Experts of a small language model: 5135 steps.
Below are experts of layer 10 (counted from 0) of a mixture-of-experts language model. Rows are named router (the router's row for the expert), gate (a neuron's input weights, with its number), up (a neuron's input weights, with its number) and show model dimensions 0-159. Each number is 50 + 15 x the weight over its row's rms, rounded and kept within 0 to 99.
Before each expert's rows: "gets" lists some tokens that make up at least twice as much of what it gets as of all text. This comes from a sample of Wikipedia text that the model never trained on. Tokens count by the router's weight.

# expert 85
gets: " University", " State", " School", " County", " City", "y"
router:53 60 67 66 53 19 25 50 47 52 48 54 45 46 24 21 45 61 47 52 51 71 29 68 63 45 57 52 66 51 62 66 54 67 62 65 48 43 52 55 65 42 30 72 87 50 58 76 39 29 43 43 34 72 32 81 49 24 57 43 36 63 37 25 68 55 34 36 35 75 44 58 54 69 55 65 50 28 65 56 63 43 23 67 41 60 35 59 36 62 21 59 75 45 48 55 51 26 65 36 65 49 56 59 27 52 83 52 22 22 56 60 71 26 49 57 57 34 40 82 55 50 57 58 39 81 46 77 65 53 63 49 39 50 38 44 52 55 72 68 30 38 51 49 36 54 66 54 67 39 66 69 45 35 37 59 24 42 31 61
gate0:49 63 44 55 45 50 44 57 47 44 42 43 47 51 73 45 42 45 77 60 42 52 43 52 50 57 36 28 40 59 80 49 60 60 29 54 63 29 59 73 60 43 44 72 48 69 64 32 32 33 71 26 71 73 64 75 60 49 50 78 29 60 38 52 59 74 27 57 41 43 36 46 62 66 32 85 65 66 65 79 64 68 42 43 61 83 51 41 44 86 40 56 61 40 43 37 31 57 51 72 72 49 53 29 72 54 79 51 41 59 25 35 53 70 55 66 72 60 27 40 70 41 37 54 49 73 55 84 48 51 38 66 50 73 32 57 36 45 57 33 55 26 50 55 28 36 50 64 55 30 77 58 75 63 66 59 61 51 28 53
up0:18 63 55 51 54 73 42 46 61 51 52 40 52 41 28 48 72 23 47 59 30 49 39 40 64 55 52 44 64 38 47 44 42 41 50 67 23 41 73 45 55 62 35 31 40 65 68 28 19 51 39 50 63 77 70 39 58 64 41 51 74 70 78 55 63 69 29 35 63 80 46 66 47 59 48 29 42 42 44 72 54 52 45 40 50 78 51 55 50 60 54 54 68 54 64 61 55 26 49 60 62 60 66 40 59 60 87 58 50 45 73 63 47 52 58 76 49 48 51 71 61 55 48 39 29 68 44 70 57 29 39 47 18 33 55 46 22 65 72 59 34 38 63 46 39 53 87 23 64 61 64 58 41 86 64 67 54 42 26 86
gate1:72 43 80 45 50 43 55 62 45 53 49 33 20 45 32 15 80 65 43 53 61 55 49 48 31 53 46 42 41 57 78 64 55 53 61 62 68 61 32 73 45 42 59 42 91 60 37 35 32 29 57 39 33 59 58 43 77 48 56 39 44 56 42 53 38 40 52 37 61 32 49 52 42 30 70 57 55 35 35 58 27 58 31 67 49 60 41 46 13 48 39 49 81 38 32 82 47 32 45 58 37 51 19 53 71 35 65 74 41 49 64 71 59 17 39 51 60 58 46 89 69 47 48 45 38 45 47 64 33 52 62 49 37 71 40 27 51 52 53 86 44 53 58 42 55 41 78 50 66 51 54 47 22 70 36 51 49 28 29 34
up1:36 16 48 36 52 56 62 47 30 80 36 62 45 69 33 62 41 32 23 60 55 35 65 41 70 34 52 72 69 35 05 36 62 54 45 62 41 48 76 42 50 55 46 67 34 53 59 26 49 51 46 53 61 39 44 76 47 46 52 40 47 55 40 43 61 69 34 56 74 69 64 36 44 67 36 63 51 35 58 68 55 45 74 52 49 04 64 66 69 50 58 37 52 41 50 52 56 60 57 57 20 37 57 23 56 76 44 39 69 26 66 58 35 42 61 63 44 49 49 61 45 35 33 44 80 47 41 73 16 15 60 85 59 75 54 55 21 51 61 53 61 45 65 31 33 35 43 51 47 59 49 47 42 58 44 60 46 54 22 63
gate2:35 34 74 65 76 43 65 85 67 48 46 49 82 59 55 44 38 48 37 42 36 59 61 54 52 31 33 25 86 49 57 44 57 46 49 39 14 68 48 53 42 50 26 58 34 45 31 75 52 64 52 63 63 60 21 70 52 51 53 53 63 53 43 52 58 62 75 48 46 55 68 44 30 58 33 50 75 25 56 42 37 40 50 47 74 61 78 80 37 41 57 98 49 10 33 39 26 47 40 72 31 51 33 46 28 54 44 55 51 44 47 17 64 45 73 62 54 60 75 41 47 67 76 31 33 50 48 49 48 45 40 52 77 41 38 49 51 42 41 59 43 54 23 54 33 39 56 78 46 50 53 58 43 59 43 46 58 39 65 36
up2:32 40 47 60 41 34 34 36 45 27 42 58 63 48 35 34 59 32 77 64 40 54 77 66 52 05 52 41 33 31 44 62 23 55 45 43 28 44 57 74 28 53 57 64 53 49 45 70 46 51 63 46 52 99 61 38 60 24 40 54 51 68 28 57 47 50 44 43 40 58 33 60 78 58 43 68 61 52 64 63 57 31 49 36 74 46 79 67 50 10 25 63 46 37 55 37 34 69 51 65 38 57 40 50 36 29 47 58 68 28 44 65 53 44 53 84 68 38 49 45 41 45 53 27 55 50 38 48 52 34 58 48 48 52 64 39 41 46 58 49 29 17 27 45 48 91 57 51 32 55 34 67 37 40 53 73 29 66 63 54
gate3:70 41 47 37 27 48 17 40 59 36 20 34 33 67 40 47 57 47 56 32 62 61 49 38 40 34 35 31 47 37 50 73 17 63 44 46 62 48 41 27 45 69 37 41 56 28 67 61 44 35 61 46 66 54 57 61 41 43 59 35 45 76 64 43 67 32 42 68 68 68 74 28 22 57 33 29 29 69 37 80 60 39 04 33 50 56 44 70 28 56 62 61 33 54 42 35 59 37 62 46 41 48 51 71 49 31 68 64 25 54 69 66 42 45 26 28 46 56 48 68 62 33 25 42 75 56 59 68 78 51 59 63 73 63 53 24 29 54 67 54 42 36 54 43 50 44 40 47 69 41 69 31 42 43 52 60 31 48 66 60
up3:70 57 40 51 41 58 00 26 45 35 48 37 72 54 49 31 47 85 67 36 21 38 63 39 14 30 56 65 85 33 65 69 44 69 74 50 27 56 46 53 45 55 67 34 64 45 60 36 57 61 58 49 54 71 36 57 42 53 53 77 43 31 53 58 28 34 36 62 37 35 47 58 36 45 48 46 40 67 46 64 72 52 37 48 45 52 30 41 41 56 60 43 19 43 46 59 78 41 27 43 44 53 56 46 31 52 81 56 59 16 39 53 59 52 65 36 56 34 61 74 65 48 46 49 42 68 47 64 46 47 69 51 56 58 54 36 52 60 75 64 08 45 59 53 60 46 84 52 59 46 76 62 58 26 39 55 51 39 26 44
gate4:60 56 73 87 42 54 44 04 51 66 36 54 68 46 55 72 41 49 58 21 59 66 38 52 33 48 65 42 25 38 51 32 54 70 56 72 67 50 77 44 18 10 47 57 50 48 33 41 60 35 47 38 37 35 49 61 59 54 64 28 50 60 25 53 57 54 53 73 38 50 57 56 38 40 58 23 74 71 42 74 74 39 59 33 34 70 44 36 52 59 61 42 41 60 79 57 30 69 39 42 43 42 47 50 37 36 59 58 56 39 24 51 35 50 68 53 55 27 66 46 28 75 56 71 81 62 56 56 37 82 51 49 52 40 58 76 37 46 62 55 60 40 41 55 47 52 54 35 75 33 50 52 56 50 48 68 79 76 29 57
up4:84 47 51 45 54 51 50 74 47 50 64 66 48 55 35 66 86 37 49 42 37 64 86 58 44 65 35 39 59 65 60 57 47 49 54 65 45 55 58 84 43 37 38 54 58 53 64 48 55 58 21 63 64 80 37 42 61 52 74 60 70 54 66 42 35 46 41 40 35 41 47 36 31 36 54 82 66 20 46 33 29 42 49 31 57 40 40 45 41 73 47 49 58 67 32 55 62 44 33 59 50 45 10 66 46 66 73 60 52 43 59 73 53 46 42 49 57 41 35 59 66 45 66 63 58 58 49 52 56 46 46 00 66 34 71 54 39 59 50 55 41 58 65 42 57 43 19 22 31 64 38 34 74 38 56 85 70 62 88 54
gate5:76 32 75 38 94 29 40 26 49 47 41 63 20 39 29 55 62 74 48 29 65 56 52 42 63 45 51 48 46 35 39 50 39 70 43 43 56 73 59 45 48 55 22 40 65 72 49 42 55 44 55 65 38 35 65 44 63 47 47 27 40 25 49 41 66 69 38 72 59 52 75 55 54 60 60 43 43 36 54 74 41 68 35 80 42 74 63 40 27 52 26 49 73 51 47 42 77 27 24 54 53 65 69 59 56 42 49 70 30 18 63 71 72 54 67 40 59 51 26 62 61 42 30 51 59 46 37 46 59 54 61 24 38 64 40 30 28 52 51 72 31 52 31 61 59 30 51 37 52 38 72 47 28 66 55 31 33 26 59 50
up5:40 52 35 54 24 38 37 56 32 42 20 68 63 71 39 77 71 46 65 48 31 75 32 20 43 50 64 50 59 59 70 53 63 48 65 36 65 67 45 59 53 71 48 62 10 48 52 43 93 50 73 71 30 39 77 63 43 57 61 50 57 43 50 70 48 45 55 44 61 47 56 56 48 23 47 51 61 53 40 53 47 39 42 42 64 07 60 74 64 56 83 48 57 42 39 41 45 44 41 59 26 57 14 52 62 02 48 56 56 69 52 70 46 76 30 54 13 50 55 58 60 39 51 34 53 67 26 51 37 77 50 70 60 51 56 53 54 43 37 39 50 44 76 51 56 41 55 58 52 34 42 31 55 48 51 56 29 41 50 37
gate6:32 55 41 51 54 51 19 50 60 37 52 53 32 60 40 41 42 22 31 34 82 75 51 57 50 42 29 42 28 49 26 37 56 68 74 39 52 52 76 82 43 55 47 31 68 35 39 51 60 43 36 15 48 48 44 37 42 39 46 67 45 76 59 63 49 41 77 50 53 68 65 65 72 68 32 48 65 64 76 47 33 39 21 44 58 56 45 45 26 23 54 63 62 35 38 53 54 53 61 41 50 48 94 76 60 50 25 64 68 48 31 82 74 51 45 41 61 37 48 69 37 28 34 36 62 67 50 46 44 50 73 49 26 75 59 56 48 50 53 75 54 54 52 30 44 46 60 20 53 69 39 44 26 45 56 35 47 45 31 61
up6:69 22 35 46 29 35 70 60 51 43 33 16 57 60 54 55 46 50 57 60 54 71 56 72 31 89 50 48 77 50 44 39 62 69 60 46 99 47 56 45 30 48 68 63 31 62 31 31 48 25 52 18 53 34 74 46 71 56 85 46 52 48 39 56 48 58 34 50 65 32 18 59 70 40 71 47 55 48 44 30 35 39 41 29 73 36 67 59 54 53 42 29 43 54 55 43 61 63 30 29 41 70 75 27 53 35 32 40 50 43 51 67 34 50 27 40 40 56 62 44 48 60 30 61 58 24 46 71 50 55 46 44 39 65 59 64 62 51 15 40 39 67 65 48 61 49 55 42 57 36 43 36 48 57 66 20 60 64 37 54
gate7:49 86 65 36 28 46 46 43 34 72 75 73 19 42 29 40 44 79 78 15 49 65 40 41 57 58 45 44 37 51 43 56 64 52 46 40 54 47 53 68 56 74 52 56 80 44 67 49 67 24 67 51 43 38 70 41 35 47 66 60 39 66 57 36 70 67 43 47 61 75 21 64 51 47 39 52 67 28 33 37 59 49 25 80 46 36 31 52 44 54 55 72 54 54 57 40 46 55 37 51 65 39 78 42 38 51 78 66 33 40 77 69 70 48 48 31 77 62 61 61 43 60 57 55 32 29 74 60 30 56 45 39 54 48 33 27 54 52 74 52 61 57 38 47 61 39 50 44 62 38 62 51 13 47 56 30 23 55 32 72
up7:33 26 44 40 41 58 53 59 59 37 64 33 24 62 30 62 59 35 43 44 68 40 32 19 55 65 39 49 55 71 46 40 62 71 49 64 51 48 39 60 36 32 32 55 78 49 46 63 53 32 76 52 60 75 44 36 38 36 63 67 67 38 53 57 46 53 55 31 73 45 33 29 95 70 63 38 27 49 45 31 49 25 53 32 53 30 39 37 29 25 35 43 50 60 37 54 65 66 81 42 38 49 59 73 43 49 47 59 37 46 63 60 50 45 55 28 33 30 52 75 58 56 13 49 75 66 43 49 50 51 34 41 55 78 35 37 75 86 55 53 33 54 35 34 29 68 47 68 57 48 54 44 43 46 59 62 20 44 45 19
gate8:47 65 29 73 40 49 10 31 68 47 40 48 44 41 53 43 66 60 53 65 60 44 41 68 28 32 59 51 45 25 81 53 78 61 71 73 64 40 52 50 39 41 60 57 65 40 41 39 51 51 56 53 67 68 51 36 51 62 62 46 50 85 44 61 71 38 33 32 58 45 54 51 78 39 49 53 75 61 55 47 49 48 57 54 73 50 50 77 00 54 29 34 77 51 30 50 38 32 55 34 46 67 27 31 62 31 44 64 40 59 34 59 66 53 74 39 63 68 54 31 38 41 45 50 33 44 79 40 44 80 69 53 42 47 46 44 65 47 48 63 44 16 76 37 42 53 72 65 60 33 37 24 61 62 27 40 46 49 35 31
up8:40 42 62 14 50 42 53 28 46 42 47 56 34 56 75 27 45 25 50 11 36 45 64 35 27 45 72 80 48 41 31 76 20 44 31 50 54 56 39 61 55 52 32 52 47 42 36 72 72 56 38 56 75 40 79 40 42 62 59 75 61 38 37 51 56 93 60 62 62 48 56 54 53 59 36 57 23 41 46 49 48 34 52 47 39 48 48 43 79 50 28 50 38 73 86 48 42 31 35 38 44 49 64 63 77 37 49 43 64 47 40 61 48 38 49 50 40 71 43 55 52 42 61 55 54 59 42 50 53 69 25 54 23 00 57 53 41 49 48 42 36 54 73 37 48 43 28 41 62 46 61 58 37 42 67 21 66 69 57 39
gate9:42 28 59 39 48 23 40 67 76 57 75 31 69 40 65 41 49 56 53 40 45 56 36 56 45 47 91 55 68 74 56 48 61 45 75 34 55 57 59 60 43 56 67 34 69 28 55 26 55 50 52 38 41 45 58 58 55 42 59 48 45 42 38 66 54 52 43 45 60 57 37 15 42 24 53 33 47 21 42 24 33 52 40 75 61 22 49 40 45 68 84 13 60 49 78 42 49 41 25 50 54 05 88 68 55 53 88 31 49 51 58 46 78 64 45 61 42 57 60 49 61 36 42 54 43 62 25 52 32 52 30 47 33 44 49 52 41 41 84 53 65 37 46 63 49 38 58 50 58 47 59 24 61 41 42 71 39 55 38 39
up9:64 56 43 31 49 61 58 46 66 53 57 37 56 53 70 52 30 29 58 55 40 46 28 45 30 47 43 67 59 56 53 33 83 33 65 51 47 17 50 61 58 66 43 56 41 66 40 18 61 38 23 64 67 48 64 51 39 94 60 47 44 56 58 66 31 64 76 51 41 68 53 50 45 34 85 37 52 88 48 40 64 64 41 42 33 53 42 42 67 40 50 55 80 75 67 35 45 50 54 63 61 63 39 59 58 42 03 41 64 42 54 29 59 60 28 37 65 58 62 60 51 65 45 33 25 63 62 50 63 34 47 49 60 47 46 76 39 47 15 69 55 61 56 19 49 40 72 62 64 46 67 47 47 64 68 27 52 41 28 21